python train.py --num_hidden_layers=9 --hidden_size=256 --n_experts=256 --experts_per_token=8 --d_expert=32 --d_shared_expert=0 --hidden_act="swiglu" --moe_layers=[1, 3, 5, 7] --router_score="softmax" --normalize_top_k=false --routed_scale=7.87 --balance_loss=0.00804 --balance_bias=false --init_std_router=0.0192 --lr_router=0.000293 --num_attention_heads=4 --num_key_value_heads=4 --head_dim=64 --vocab_size=2048 --norm="rmsnorm" --norm_place="out" --norm_eps=1e-05 --positions="rope" --rope_theta=10000.0 --rope_fraction=0.5 --qk_norm=true --attn_scale=0.125 --tie_word_embeddings=false --parallel_block=false --init="uniform" --init_std_qkv=0.0402 --init_std_o=0.00947 --init_std_up=0.0402 --init_std_down=0.00947 --optimizer="muon" --learning_rate=0.00571 --lr_mult_o=4.0 --beta1=0.95 --lr_head=0.00872 --max_grad_norm=0.5 --warmup_steps=50 --schedule="wsd" --decay_fraction=1.0 --decay_shape="linear" --final_lr_fraction=0.02 --batch_tokens=[32768, 65536, 131072] --max_seq_len=512 --doc_mask=true --train_tokens=475900000 --max_steps=7136 --dataset="wikipedia_en"
Below are experts of layer 3 (counted from 0) of a mixture-of-experts language model. Rows are named router (the router's row for the expert), gate (a neuron's input weights, with its number), up (a neuron's input weights, with its number), down (a neuron's output weights, with its number) and show model dimensions 128-255. Each number is 128 + 24 x the weight over its row's rms, rounded and kept within 0 to 255. Numbers have three digits each.
After each expert's rows: a language model's description of what the expert responds to. This comes from a sample of Wikipedia text that the model never trained on.

# expert 44
router:148126132137133136138103137173135154178125142107084086090102099112132150125160116126140117160156115107154132126156159120151102111190114115117151131149075148154126097138143088150085147114144122122097084110174101119118096122105102153096133126104150140140128140155147125185128141137107100151160102102120096109099132134122123091126161123151182153119139097111138133112132136121166124152100
gate0:145116121138139112130132102095187139152150119123111131113116121128087125143165148170148095132131082094126121151157111110109105159132142104169177122164096173117148120135115120104131129131130146119102109136091108154115132097084104158123129117133108151136095150153097151155141112117124172108071138089140152133134142108133127118087124133100134084133139114139133134090157091128143152123114
up0:136116151129156098128163140100126104128085139130105129113134134142165130112130108067086120150144113115099136111138141122120158131140141119151115147133133116136138116082147167121130139147138158131142109136142113158114134134178132143146089152091142113145182161131108117101127086126155088149145124158183127119169144156101125121127176140130113136184107168120119119165105110163099106163145
down0:112140120107148090104138159102132127135112137142123093141133135113113110128115148162123134151159124105110050125114122132114164125140123136146088155182132114081137137083120113127108138125129179143123151143132133105148118127160150092122120095131128154156120115095140127163109137154139095128088054115147173132117121110117160185102144159103121094100142103106115128131113112109107127122089
gate1:134162079166131129141114140147127075123121139135123109168125108119109145109103130115168085126163160129105137167117166117075104147134123131068097148142124134119134157154169102145112086125066116125075144090152119106167144117087077101116089115083128128124103099135146104113117125136136126075109156118174090099133154099125122135131126145151124104152112122125123067095144075110115145124157
up1:158129114128121143148084126156151167166143179121085103119154122136145178146107141125123121149161140123111110115123130097128115114107152104118107154103138128135144135121151135129134117116099130138101139107114152138131097064130131169140087115161150138148130147145140123120131100125110126117184124141116102111120119122125119121103155119183143160146169163129119095111146127087146110114067
down1:120133151158103164122133111062148138127151143141096082090151105145117098127156145127142125139120112150138129170103156135167154119121106101142092111138146123168150114111137108153105191130162085159130143084116119098150148122082176137173146099138114145110126137084124113062165138140162100147122111143125120141089122131139139147174150081144115107123113120111122127114148146107162106124092
Description: Name-internal fragments

# expert 51
router:120107104138148125103099144097141139171152132140102131104171109165125111147147129157162113088129159140099078146143088149108090093111134092130160154085086142138165156103095168124140144108161114138151124120136150145132161127130095143100135139108124114132107111113118168104123151138123133151160137138098121118129164146106166112102066102117143148123113118146146111102123144137094115118106
gate0:112117107089125170100132177131112129154123133096137119187112115110092143155139116110171139124122127128159165126173175111155131130111182169099141113122127104115115127100154108126133133114132122115103122125131121121159110138125123162121157101106171161122098109138145145124123151150120138113096138085111193089149145089136198075128108147146123121128151124099105118149109124118144125144118
up0:106106148118145098123132151149167154127182111143112074125106150122157117118117139138083148083154102137126107135072122117138102140124139116109107136177142142148142155112129102117129093151125139109139126130150093141073172091148128131140141146148129136093155165151099127094079104143101124165151092187186105146127129120114136125133149111161132145136094157148113154107133126170156136119147
down0:146090139104130101109155156144127134099122132100135104138092093135150064129057120119107129139146119083112141138126143104108153218129124096082117142144192099142131125105126110143106141170122122145125121144105145151158148115143122139148114155155137105108097114120083150109153121155115149150084112094131129155170133101077115160155131182140110138119168154148120171127104120134128119108138
gate1:129125142155146130117155117123189130112110171091126146126098116168126143131088147144082124118149134165116130100154126137219121177154153162095121128167122136126134137132189111143125124122120140123149128128118127127113072102121164101136148157136146139127087148079155131127134124128126096104125158090146156147106129144110115081114098162074111125161121129115087134121103156123099138142130
up1:086116135170111122123124138126093158128122142188134112115146119106146119161171130115110154139136127107091148118132121121096138158119152097167147080110118163085174154124147134157111074120108149105170143104123124139113123078105151114134178139134127112077173082138112126147074131117128105151168115114143119126139102147171134109124075118104116110136163155081088107123085105135120129132142
down1:118155090115093106147144095112150111168145146139133133162175125165114097121125130122126156143114130093094137122084097136161104114153060114083136143114141133103141118154125143105132124092120113142162140124082121098065171133117138120137124187110127177110109103127177131138106150166112124133127117090118112126106143094131125112093115161067092102160137166104138128116125139101122116121116
Description: Line breaks in lists

# expert 59
router:138079120146091099165106143135147138136170112121102144180116167095118109144139156147097164135095136148182089160119114130123096154157135135168154137123157106125158124118144105146128124137142155113096179101136160137080139147112127139106138167118141146144093141128135098119118137143139147167100094146127127143127119174147084149089142101106097097121093127100152111132147168123141174139098
gate0:134151106137104132146156128137102095175094122157136119104110123102112162137109140118123144143133140081130103113119139112101126133086132079124145102119123171123140104122128104143116139125152107139170153147145077119129123117183118147137134135167118123084099080123118182123087117167121124145093126169142156121143125117124114120112104111101149119178143139165118134134211150160083134168111
up0:124134141126148150089088130193107108096117167104154100127117165125083133100135160144134169125132120102126126098134135098141083141145135143168137105123147112159153145132143175119126154126117117115110119137127141107103138124114125138120136139167104141160142131081123155156151034143127145141166105160190134181124174095112127157119144153128121106137109142151165111164141148118118105104143
down0:137131151113107152112161153149135166188151119123152185114164089152177115109111135128098134111156123134138115164118147164113125129164142117170150125117145162099139110113100139100138121119134148176078172165129116145091133108135118169116170113137121143117112195134134139143118117128129127110112117118134131084143147101076132159136113162142119154166153108158089150150088167116124153097129
gate1:149100112141109119149120147133116144132150076098125119144147093119136136116139133141141123095102153131141135177117148159054131156163117107131091165081113127113137148121109152107153149139089163107159170114070146122125180109172100159159128104093126140105121183156087121128111140110163123174100128094138116174142150133120127138130142130090128137126113093145154129122149148136143118149114
up1:178134124155131108171124149168140149170156131166116103084146152128141105111126136146125157156098126126132142123125148133114088129139118135126122192140081112131114149156162139133128161108071148134118156104132166127132094072130124100127116115082113124126168133112115095149173148131155150120157113107121139145139094128128104095151090180112173136153130146149121143120142129160167132121095
down1:121127116174141121120159141124115177132141132145093119139135069094120095193120143085093143174136117123150123119135121179168123118132109123133122127132133132132126147126127136140123158125155139134157102168086139139090113116133150139112111149160115145128145149130104119108129097146148135106113154119121137155078091127151109080174130128132150148139142084129143176167121153132108116130109
Description: Year digits

# expert 36
router:122172092143088165159161121106140145099121118096107100109114120147090105070151075146068143079104145113135126090127137142161108131133142108127086101101134155115130103156098120118138132126142127146180142080104103126165122146120174148113160117081136128118109092107118105107111154157165162141113155110188114134095120111129127163164147151140118137110169089126167114107106154117133107138156
gate0:125179045144167160140146150109164133129120131164121133135152107107140098064136131116129136128100160145117134127106111097125109155084090127163110154130138133115132119176137160136144161138105149140117163099085140094150132112121118114177157154177121160156159112143128076092131139162181118143062135116131108115147137123121136144130093129106145095129132134157087103098084087177140101124120
up0:090098129119112107126127105170160133130074135120190118127109147109077151124115140103104177072124168113139162089097125168140117146120145124137128099112126113142127112160078091130131121144118205150127112136118089108138116144141095145083142130114132123144077118156154101128118109126089148142161174113133105143147107093126102152155083102122111171111147083133148120095165168116106142112134
down0:145110115186123160136112110153073067122107134139168156106141095182179116129132128108130120132127149141092160136158116095098137123069182123163139131128112128129139116072098176144170121129085112106176116137152138147145125132134081130103111159095085126114108109128171146120125101135094130116151133149167170155140165144119124172138145084129109168138111108147172133136156098096143120153102
gate1:114118137162134119112116157120150078137120110126140129143127133114096087116174116130138188132154164152131186134099138129110142119147140114175122172125134135145107115139133126145125120142100180157172152138143082094116131083148113162142062122092104118141125137141131153141093096152144125154108122156139111151122138140122122111134136106143127118120112152111159146161122110109118128119157
up1:151150145146100127176130139133093138143113125137094134122137140102149147114136149101101156113127102123131108121116134117114112153183124133117111150129105141123149208123122145119137111113138117126099138147127129119125194143142119111132139174147127146149125125136107116138113135130116100084076141141145134132142128096127169124146149141107080161103157097132125110140121124100143126115096
down1:111118120109118074163122125117197136134087116082154148085159116118119149189167128135118123171117145130150100118114126147090180136158149115151184106103143100129175121176170141109116126120091091124103126157139104126117163121193151118139144088077150136133134166098122091112093131116136148134149149150128142101144152145095135177108118102138107103111129133175123172123130113101126134146129
Description: Capital-letter name pieces

# expert 52
router:111152110119132108087110132091162139176104164127123124129131146081178141107139082109115125081126157110129174143110144134132093153136167134154117160099162131148143117122100146148114130114156133158141115108102149159143148143124136141103137101106149123102120117154094129158130131145113116127118085128124112143110115144124108101154105111132150114158113138113146154141099103160115107136148
gate0:131163163129152087092137142102130126098143182132102136093148121116127098174125128130138123110075113086140108128107140134144137127102129132141109159087109117165151147084135138112156140128112175150156170088139106138158137109164111123132152126135136141156138143192127124119169133126092148135107128132125114167135116117095151131140100114158198160151147132152195106134109133106152124135131
up0:124106119120130165143115123136117132135108049115160123087112122129094143123118118114089157143139155172102103131143133131140123157120165131159133160182136123118114150117081119135123090151106115156148103125134141128105117100121118131145135122132178123142133122078149137159109139106059123127124125123121116137128150127111089125137114129105151146119111111103112125104070127123134111128131
down0:141128130138116158162152101179136113105144113159128138122122158130132132112133168146071154164126136110099142102163121121119072087152095144155129151144132093169120142127143112123147101110100146123074080108095166131101165124158144138108133105120160100122166132138084141115155120077101112145126156100114112151119104157143141142110145141091141157097156115134148168149117136138113082115120
gate1:112095129129118109132052163147139077117141137082136146170121140184077096137108121144093164155167159133081160184105128117123149118128129129153129120114115075094149140128139148134154159122132148101098096097127131127105128123101115137146125092092108133099102087114131118149169093101116091106108135085156168146129144114139088137155090106107128139131096122127112142166155118106155123140119
up1:118119130128121135157082148136093088113109125116116131112142126152119124141111109097167147106138131156105122052123115137175125140123083183102108123133127114127116101142165131135153150149131129103122115110098156150112154140102098150159145120130102114101115120144107149168104055157137148085139138086130181122126095107155092118139140149158092124113111162112117152145108105126128183075100
down1:158147149121091117170141137116104152169126133144138133175171112107114134076132125071110139105137117076098107142142144124143097095109150134089117172149137109129147104113118122124189157081078166147110115121093129148117139134134146136121100139134103107142127145107074124155123132144097156113105137116119126132126139118143154132081129148112116155166170151094191109153113130099099129100125
Description: Sentence-ending punctuation

# expert 7
router:093096108133090118115135147158058123116139120093130108143127100150069155107138154117158103136083179130071138124128115106135163159103153131161157137143181129116174135098117145125131136130122138120122091129161115101138127165157130122105108167167124102146105098119095136166112121085162133108155114136161069136119161124147116142139131099161135172105146139108122129149144124133149116146126
gate0:115148095129123130159201115133140132092146086151132112097148160143106137132160139130110128131137160141118139103114104118122150148150164108135122100105125124163144134083151143125134103109130149120110136137143097111060125108095065139129112148134160093163120079098127101127148111141134151123139105140120090121137110105151150086136153057113104150130170149131114167151084133134123120098119
up0:105134130171109105131132109109166144133172119119189104152127136139093134187147130150158155173110103139140127144110104111106137155137140115098140111096115139122166109087152100159194132107124112098100183161139114113101100163116180145111090062122127170126132139078118125143141152141139140155131107122117153120125082174091110114127103116131130126141187147126136138125105115155096131120073
down0:160172096083147156105109091143150125104158133131084131135107100130119140140114141133152112112145124090104132101121133134145108109127101098172135181065121099101117154122139101132120140133145152113127071100141170129133130125112131151133129077119127136131056111140096119115113124128139150127152119152133125099101123170130107196149114110120126116114147112161140153121156113102134121142101
gate1:138111113097133166155105148153099128183105064159162100115154154151162132131135099099094113103117167098141162168142168127118119114113157123152082120063180109164150129128139174125121184150134157140067109150178115132111169172161086123108121118150144171125140111094136134142144144121089137131128126112111103153160153095141163165165130082141119102112119102131172105106132097145119110163118
up1:133108142119097167154126146125134117111119147165100145122148142125076111119082129118149117116117136128173118140130126124131089079133122111160122187103099146104124127159130099153117107110150125133118153131154150134142138106159137131131134136137109113141110102161130154093121127145117103086163188124144137134120196151135142194135111101094146129141073134066116103115133158122118158134166
down1:166106157132090161168139165112148087113117114151098128136119134080141124133124096129129070133171147099156148112110121122115145116109119141171167140086138126153107142132139105143132072138121119114129128104146077163103135129138091113171149146150161153110160123122118138139176114094128117133131119122149133143111124150106124108140096151122131139147122078136081111141076135120088126162174
Description: Word-initial short syllables

# expert 45
router:091084130125114154080118132125158168164115117130129160128150152142152104097063104123132095137113106097115131121088143139102102148088174146119123111148158126139143122142105122154117142190144108144110128129162142175126132163123138134120141110173166137173110148143128122176143135106088106080127095169131152120120183126112129137162150133129094115135111113122112115168119111101078150130142
gate0:121115084116102150115120138146120166184154120131180142122151117127117152166109130106137138114109142121117152131117150119094107143139145143121136105194124109133116122125117162097138113144096122141118116090127125140118142141068096154130116100149166136083146086104127163113139137078123122095129061093110154111185137101109139151082122142137149094106112094123094127199148136136181150135117
up0:139128145125168118154183154139137075092081112141165144121104128113129139098138116175133146161078096135155135125113105119163118073106109134117127157158115132122142086117155129128135094111152126128126091099114126133165107133164118090168158112100117165165116121131129143138104088113129105191159127130127166129118111127109104169162128153102123159144103147152121122090097130189111130129141
down0:166111105139112130130135092114105141139159108113140121155141129119075150130120111144149144165155143147125143129125073129114139112079154115145095130175107116129165126183187098110102102108103114125143139135072106166098123110130150094161166176164137142083096105123180166101157104103109109120087105135119131135107101144117160104144134122126157126120152148151096119121110128107148056101121
gate1:086090134124114138103133143173118140139137134117165142080148158142130139158118144111151086096141162153123118153075095134128138137105122151069096127161129140144108143129110148104090120153082130115150176150136148091146092111109114138118121132183116124118073148106151131111124173069125107148152089165107146130082136104159115104141162117131123145103126127128149135110119079103124160109154
up1:156087172122146156142121169098118117103194138126145098161133126106088144163155128172110130097171117097152069140185129127109136139149106119100098107115158128136127081135136162149109141094167134077174151110106103158130121121110134117123104168118152124115103135131131137121167107170180095146147181100086119184155096137152134130122149114147114121117108113128148141106120121114130139126114
down1:130150146142123084124095170119091115131118088081125100167155139105102121161126097133112110136140122149118119144154089100117080109102103142152127143156104127153131137100093161115124123079129108166174138108114131115071139155144163104128142109124077164116129094150106112157108124167167129085112134118173124078098136115149128109100147083120149137138197114144076144141101140140085161155110
Description: Quantifiers and mid-word syllables

# expert 16
router:072139129164122082071087170097140155103128092136093109113125158148113163141153133097104154151062156144145117111156127120145105141178158155179157132155155151151132095130163123127149169135158156126106117151131094100179152153134155115146137135155094132120118117087158103129126132115112124150130108136127141145130164137137110134142128127146137121109114106122153109112088161138157133148114
gate0:143141159151115104149109132130128118092140117100144157143176127156064124126145157120108098122096123154110132115094122117096175176136121134149125128173130125110130173168158131102125125139163119129157152126149139106131164131126093134082093163142125100123131128153157136142147123115149164112130150150111129141101098119148193130125164121164136134100161148146131142136153122129122130128122
up0:161169128130079142138106164168138119097127178161137143151110115130172104122078108103147109108106130150113148129118122132150143133118103172144069119180106131122159151145130116113117140109150099141150128093148152117123157121125106117147115146112124159129116078157124146099161142158146140127120152106156129110081189095138100126141159147144106103152127149100115148130145158137064110148073
down0:095120119121144121123142155137113147111116179132118100135130138148155162153116121122114110110152127147102124132160148095150130111105115101163164137105119119128139160151113096127118133174102122115070093131146115157151103155148144121129171149126101109164179154145128079156143085109115153126121120104143163161127095101136084100113103149061147151159122098122126128139140163121087119140110
gate1:107079155106154116155141160140107110129123087184121098121143109125090119133133125110087145140090120112072148181148146121144174144141186101172163125111135115093148121111164106136115108132154173124130131127114152142151133136141092117134145138131124134115117137140157132135147117123118142144120135110094058093138134127169165114079128102094165120100113138135097068109109080143134121137168
up1:135121127177107142104124096122144141159120126136172130102122133131102152129111119137089117103073121181150134174115116123113152141118145126181165149080116160125140103101092148150135116153140094140163129112117143150119124115156134137175142131133144114092133148129101146135098107133137077120101145098163139116131106131150098082142122088102165104138153180133098129140157152101110137157123
down1:158156137087125084136127124112177153122071143145136137094140127146142159123127128133132138139144157131099127069086093116097099132159125162122141097123175199147053119138136118139138126105089151134115132166104142065116130162091136126112128111113126155150131126145123148125090123098118120085158148158105109181116116098138100108144103159116117136131123113104170141101136132123130138167133
Description: Indefinite articles, capital A

# expert 11
router:152149162126126109135092098068072126151087174139120161131134156164125105130104091108114103146116139104113126117110153140087109129128181137092168152125138111157126132118108160142083111146149157142132119094134112128157090151092091161095120158155121110159090114142096139153104089087108097104118157134129152122132135150110109124085153140148140146130122178172126150173136107115110118155122
gate0:118141162078113114142144134089104085098111097172106131132099130109178110126130125115156113169159114083111148119107117136102145122133105163166129091167102138157115167132123126135152163153127116120141110156094133144088109102142149157103132151126150155129157123143151157137102148100167114106149123128152091131134121149103121089092134108128096139135158128138120097132126090095085129162122
up0:144148123093182151125147137126136123104105104124152179178117153131147097155148127142095184161133118122063132109132093086091100129137132150118117125140112116108132131162161167096114094122133106106113108078140114128081095128129152125090165129146133150106126149163133147130131167138156145112078110148147129121149121144119105159151103113110125153112097125161127102140131106153085130143105
down0:144162142121115160118118158092076105074150162126112134167109107137124112149125080123139179098089089119104131135129193171118114134117146124109101171121182132125142096109129151107094144109121130147121161151113121109088116131142090121113125112123105118166123132078125114152129137132121135128117118148143104117106175127098114179118121152124164174138070144092164127132150157091145153091136
gate1:102153139110110100125125160137117186090129101125172109118142133093082110125169116120167139125105085175135106146152158146105099170143123130146151132179121116165157104159097144134132169102171112124115122145075124107144174151097138104139152115129123082126134109124174126118096147135161117129087121101123111141156131136145153132105130141107130120119147123084120111126147112137159178148113
up1:112094130153133075125158114168115162136109113124141119109114120117135093157111160090144059126126126165124153126130131172115099118137102120100112108122115102182165124149143110141088123131153124116122123158123093117113173128105156150121115143116117114158152098172133178149126139119142101112109131110170106118103130147091142113169074099077134136065154147141087135153143123141148157119097
down1:105119178110104101123163108124108111138104121158124132132103116158163132098113130081148112119114148157129182122121153155108107114161152135095130108095121155114054113133113077152101129100122128136097100131159130091098133132147144115113129137130164133159146139148099127128108152123156098132139137149154077136151164200143144138130138102119138151114141137134090128132118116148128134119129
Description: Latinate suffix pieces

# expert 17
router:114159109127082152186124152126064079121121123140139150133150107173124157108160108124132112161139102111111096140151128071120160106178117148160111139117138143092117155101111161113136142133152148139117150152119125125163098104137113095161139144130075179156103108091070119133132128092118110131131110120106114148101137139120123124146135122146149153118105153155129162167130198152137123136153
gate0:147137130097143102142119119130134168124088124139179135123128125144155129121127125137119136113145111112106130114152131087103145161129107141157074167133083142157112165126131157110085089113086141111105137141107136139126117124101147165137108150116072147151116112110112080143187139138110125168108157128109117128104132109158132152131144150134099149153111143157106129164152116115153097140145
up0:116146100160135099122145091164102106174117124129111163085145132109127139150129131091152133097146118132155138125107127119158163107121164150110131130124158096134132101128191102130155156101167101148125110133107102095105105102133127162136090145119126110071154085137091165139096115092162136089091145152123118106142117145147116125150092122139135112107132111107131101154101116138152176129143
down0:126131067129149142131131117145144121119117128150080139124129135126110165123149102132130132131113117169102107112161106120120137126145191143130113108128098119079131116167151089129144135139107126113131116142152130130125148117126204119128138087099123114137149116111164152072135084159128139137099139101133146102159156137123119152094162117093077119113106119117150115108120153163142150115114
gate1:096132137127115148120138094143144164130131130161136125134157106182130142154134140119127073184071170147117101107128153134129176143138173106142151134106091144109169102153118148136099136102111131151134187139135127166130149115147188124148095109184096154116101115102137148132149147108123113142122125055116058118145117129147188159122143108076129176143131141141096132142112113102146157143123
up1:111111141131135132135127168128097126137088097193108151120135157121142123132151146153120158149094125111120121120143131094180141143165096106126115134129070140125115144118186125148152145131127129146107122159129108150115110099117115106114090122114123122086137140096145131169101144140133166175132163124129119179133132136091116131168103122139150122147133090088101091106087151163147131149157
down1:157139100119179130141165154088117118122081123115128115147123155160138102124142082098121148050109090087092117103161124138137147147155103115151118120104124140118085106099123173135193100132130080119126105095108167138114142129134170162101106145129157165138142096177145118130113112127089141106132107097155175106101170116096116112149119126109128101110114123148138133124143102117138103089114
Description: Word-initial stem pieces

# expert 19
router:154139065111111130108168120152155150127180154124156076142086157135115138100143110143135117113118124117179161142142117119159126160104103131123125086131105146151152151102146100153108150087091127118110126140132184127139149120119092120111149163055166124123107123164106103140117093079138097121178137133136121096107127122139110093151113110140146151128134111135136152120123174128127111108117
gate0:156127114108133127091120130151128140115109120147082146143117105135093115141103102103139127140145140110157171111127109124143106127076089121121125154144106151084148117151143175136167133134140127093178131110183118157093157120174098140158132134163106156170143142144134177173145125160119118121096153091127063131126141145134175153118108132120114155069128110102143106106101187161087147153115
up0:080106109102133092137143129149121101162159140104152119168107128128129116127100137116110113195133142143134139135146127095083121157145119123119092098112118114112111136138114175127085126131127148103138089134132129133135092115136189121122128157129164123126131121130117110133116115098156104127164146159106176108120099148087108170172087135115108145080124119150105173098109123088177159120130
down0:163117182149141140104129110157157082156124126129155159163114113087106109154094149133115118078115093161117124090191095153100118115152093131133109108128177189111199096116129111059106155154118147139105119155099108126115120174120153148155159160127137150132121126129120122119125120145118136079118139125155115126127125124138106109148110143111094145155150149138098123080102124152092130133141
gate1:155176113106175116113127100089132108090131062152102150105127120145109118108144122108122099139145143127135104142118111097093110137150126079141121143108126151160148118170098137096134154146128124150127141153145134154109149142153111094128156108115175149112093140081122133148158147124166124107137133120135137114141134145148119107123161084139128134131072173178164136145123155120106087120078
up1:147129170134132154112129105154126134119146144129125080147110124154133131156112078116117162118166107097136173117112116107158122101152102148141093117138104094121101159104096124091162089089105119117151129145116127152169145122161159153150133126109136111175146161167196096123133137104113123129138135135165129117095142105094104118113123127107092125081111100144157131129154123104100148122125
down1:107134104135106112157133060109119169124178121152108150117128122129125135151126097141156122142092103144103116129108126154123119127103127159111132130142120142102146091117140144106140166126153106139093120133100141118121129153121087085149132109110117119069179147166109130133118153145132159124110134110088126163186116148134117114152138089104133118151155171129149149103169120138128091156112
Description: Name-internal consonants

# expert 49
router:121169095158110120137108142141100105094083168113128143103141119139108102136124113088140118071139150156148157108148126132106111076152117102117104113110111112114143136123142103117085092144136134145135168162134176083119151101112154096127123137123172133108130148170075115095124127122153112133151166108163099154113155169167136118120159152123101144089150111129158165142156122104169154101163
gate0:097124170135157122154101134142140169143085165152126114133167121096158135122103162077100105091135153115149136149150139135110113092130113101113131115119129163108136114105144112100102107142164136135125104149142129092138095141111175109142140099140163125107107098141102118104095117105136105172142161136146086143139113099123140149116104168076114170167127119178127146122084141132119137095130
up0:152092183112126111161129131140115145165123147129094191104143126132112130160120136113183112122106096153109131105109115144084119146124167156096138117114135134108156123117134161124131130086110143100125084107096129135075118117172096091136136190107168142113131166182104148119122096147145109162169104170165152139147103141151142113136143165125150090123153138149115085144193111130137152159161
down0:138140140173106139124115130116104124090116113123117079159090138110118099128153122182138136112147064115114126094120136136133134111150128162135110131143129168107184105142141136136150171132114107093119179164090065121138116148076120154128143134160128142130114113106146094114151137160135094124145099110151162094144173160119113136121112114128127113167154120078103129093140125099124073168124
gate1:083115153150142165135141146134102152148167106143178120108117157131055133165063142107113121134128147160148119096121132111056126106168142109112112127124135123142141133127099151134097141137113136131149116105143125116152133165108104144096126133132105134132190097129145124132116081097136092152114119108151149146181117118125116156125142159149145149115082122131175145109142101179163134140150
up1:107160097140133134156100082110128097148118164106144143133129107128113134093145118144116106085162162160062146148139121146104119131084110135168132122129127097083109160115103142109057104102140112127128127138113123115125131137160133130145112141135145099158137157136116147130099147146155146110151149121113116128112136074142119147119126129147132082184118164149111125128163124137102140142114
down1:154139146098126144143139120133142122174117125125079133132134116105149100146131107096124142108104134094153145141126156116125132088101163122152114135138119133094154105171195094141133120107144134129213141145158136127115153160144130078086157072160132106151115135116149181118129112177088144134103135113135128107125153107114130074107112160092154136118111114106122115147134157129137120166108
Description: Middle word pieces

# expert 29
router:145117092141082091112140156132136167114157166153102152155121095103156131130135183139154117084106121162161117119140132171121132147135133152118133130096126154153128155154092131159123133140142116107098110133183157146122147147110139143087104072134171128139124134126105073105133150129133109108154100100174139126098153107113139099108099165157116154154109100096117132141110118130117168142175
gate0:086120134122097154134148086135116139098189155102102154111148144136137118119130126126083098102079130146097162121123116154084122150131169119164129157124072152106151162115112133129127117144112121133145159108113117120118123150147172098135128125103131189145149145166136087054122129125090111134173116161144109117095156095122144098160173127063137102091119109160135107140070124137135146136140
up0:170113108098164149099115134131189107100135127111131123132161110093154130186145124131130125122121117095161128114141105150120138156152127147124130120127081101132119141117155186185122162168097142160150118118168166155099110137133162098142137152152131112110145127094130089148155152162136150091129119128173112092166090107112151091145122084143106135153087096166139142113114104133105141142119
down0:101109101112158134085167114125113098146096199111125128081116099113148145131141126122105154147165105142079127110131116104128086125154095135113101101137113113144108135148142121120125149141124150155095149124118166167113117093132123159143139149151085101125110141101110135123140159149158092113123163146098168130144157159129162112144089119130169120120110116122149165091163090084098127131178
gate1:127129190143130117125179116107101146126148143141115141142140141101126095156115135169099118109159226156114178149161100145122136156093097114124105140082150136131142133131141098124124129174139110142094117120090140136123107103144109124126130153134162135137157170144114152129154083170127102168131156172158147120121141118135110108085140131107121126123125102115117153106128152109137155162191
up1:100129137132136113151135110145163129111094148120102106096089118158128152084170146118152128089138116107126094140151151102141135151147133112113116174117101142113070132124155099117131123110077134137158137169116100092098101158120152120140127116118121173141128102120163137148138116096128135149165148097111158079105121151142104150155138131143134136088100173123123134075101151094145109120107
down1:082143123122169183095114089118118123162135081070139165089103150111137102124139139145111111149144137121108167169122126136097113146068107124125146158127121093144110138170116125131090107101132091089123072082138091125121125089138162081131115081145103093147175138133101147136163138125146112088156175143126132144101115128157104127183189108124135137137146132098149135137104126141117152116136
Description: Name pieces, on ending

# expert 40
router:097103113158135159108094170090138147173162117120107140105127116133106099158162170159116129098130096123132164163127116111095095108094160112131154131137091130152131135123130126134167153147125116141155117102153150171119140117116100153134145131114125120117126083109117165123116109144099190136119135131111119131138150144084164085098080070108155123140125100102145121131101104180159131106106
gate0:102104146142120099109112132129129146093088121144109108120165150115113103122127142127091125113109115127086126148105135162142123103150096116144137142118137155098127144121129161149117151162156122078105147119120117131138098122082138108137108135131146145144098122128099112141119128142158145134129108130162092140133137189143114116144098114094106114176121072146107095163143118111162132121105
up0:123131136128110095121154115135164081097094144123145102128117159116179115111137140125097155162098122127096117146086135111153084157140100081137126153123130120109087098160120124166061145124137128091111136129118123112112147119126111131112155187105135112114124128128124077113141203128122145113141175154146093155090148167124135116134104106080132126119123113143124094157168121084097127142129
down0:117125131151149122105143099078120122147110122096118140110142139199148134121156138128193134132148161111154096129141094125108114162099106093129155168054134119115121100087149130148154152133136149092172102102192098134171127148124101119124180126103175091106109112129058149150130134103156176128124159140095129122155152125105098133105145104143128129125131109119144144088163123109125124137123
gate1:152127095111141116148158159127174136162120108093109123119101159130100121124104132094128140107161129132120129138170126150139118108136098159104156113169156105137102131115145095126144139169094129135089159121140129140109153157156145141139172142157169127129158140146148121086151114116155114175147118160109161150072113107129125120137141114126129097117108121115140124171140114097145133129124
up1:124115132137092105101124103138128136099159147146165117141141129115145116118153123176132145186122111095114119098115131129135101112107113080155132143072075118143137179138129145133119151132172138107132106140133142088145120121106128099140081132120115126152140144114125096143145141135122088150134148097137132133144104136113136136147132144113118133155177112141130134094104171123184139134183
down1:120142102107116126143157167140121104115135165117142110115160120171155147139142094104128171120150178113138098097163131101128106114154181161142112134120127128138139160117090135108146084127111123127116144190137129126113158157120137135109132075142139125129170127164138139147112126137155119116120136098151079093104115107129122199138134133117116130137126111130134094178151094129118151132130
Description: Line breaks after headings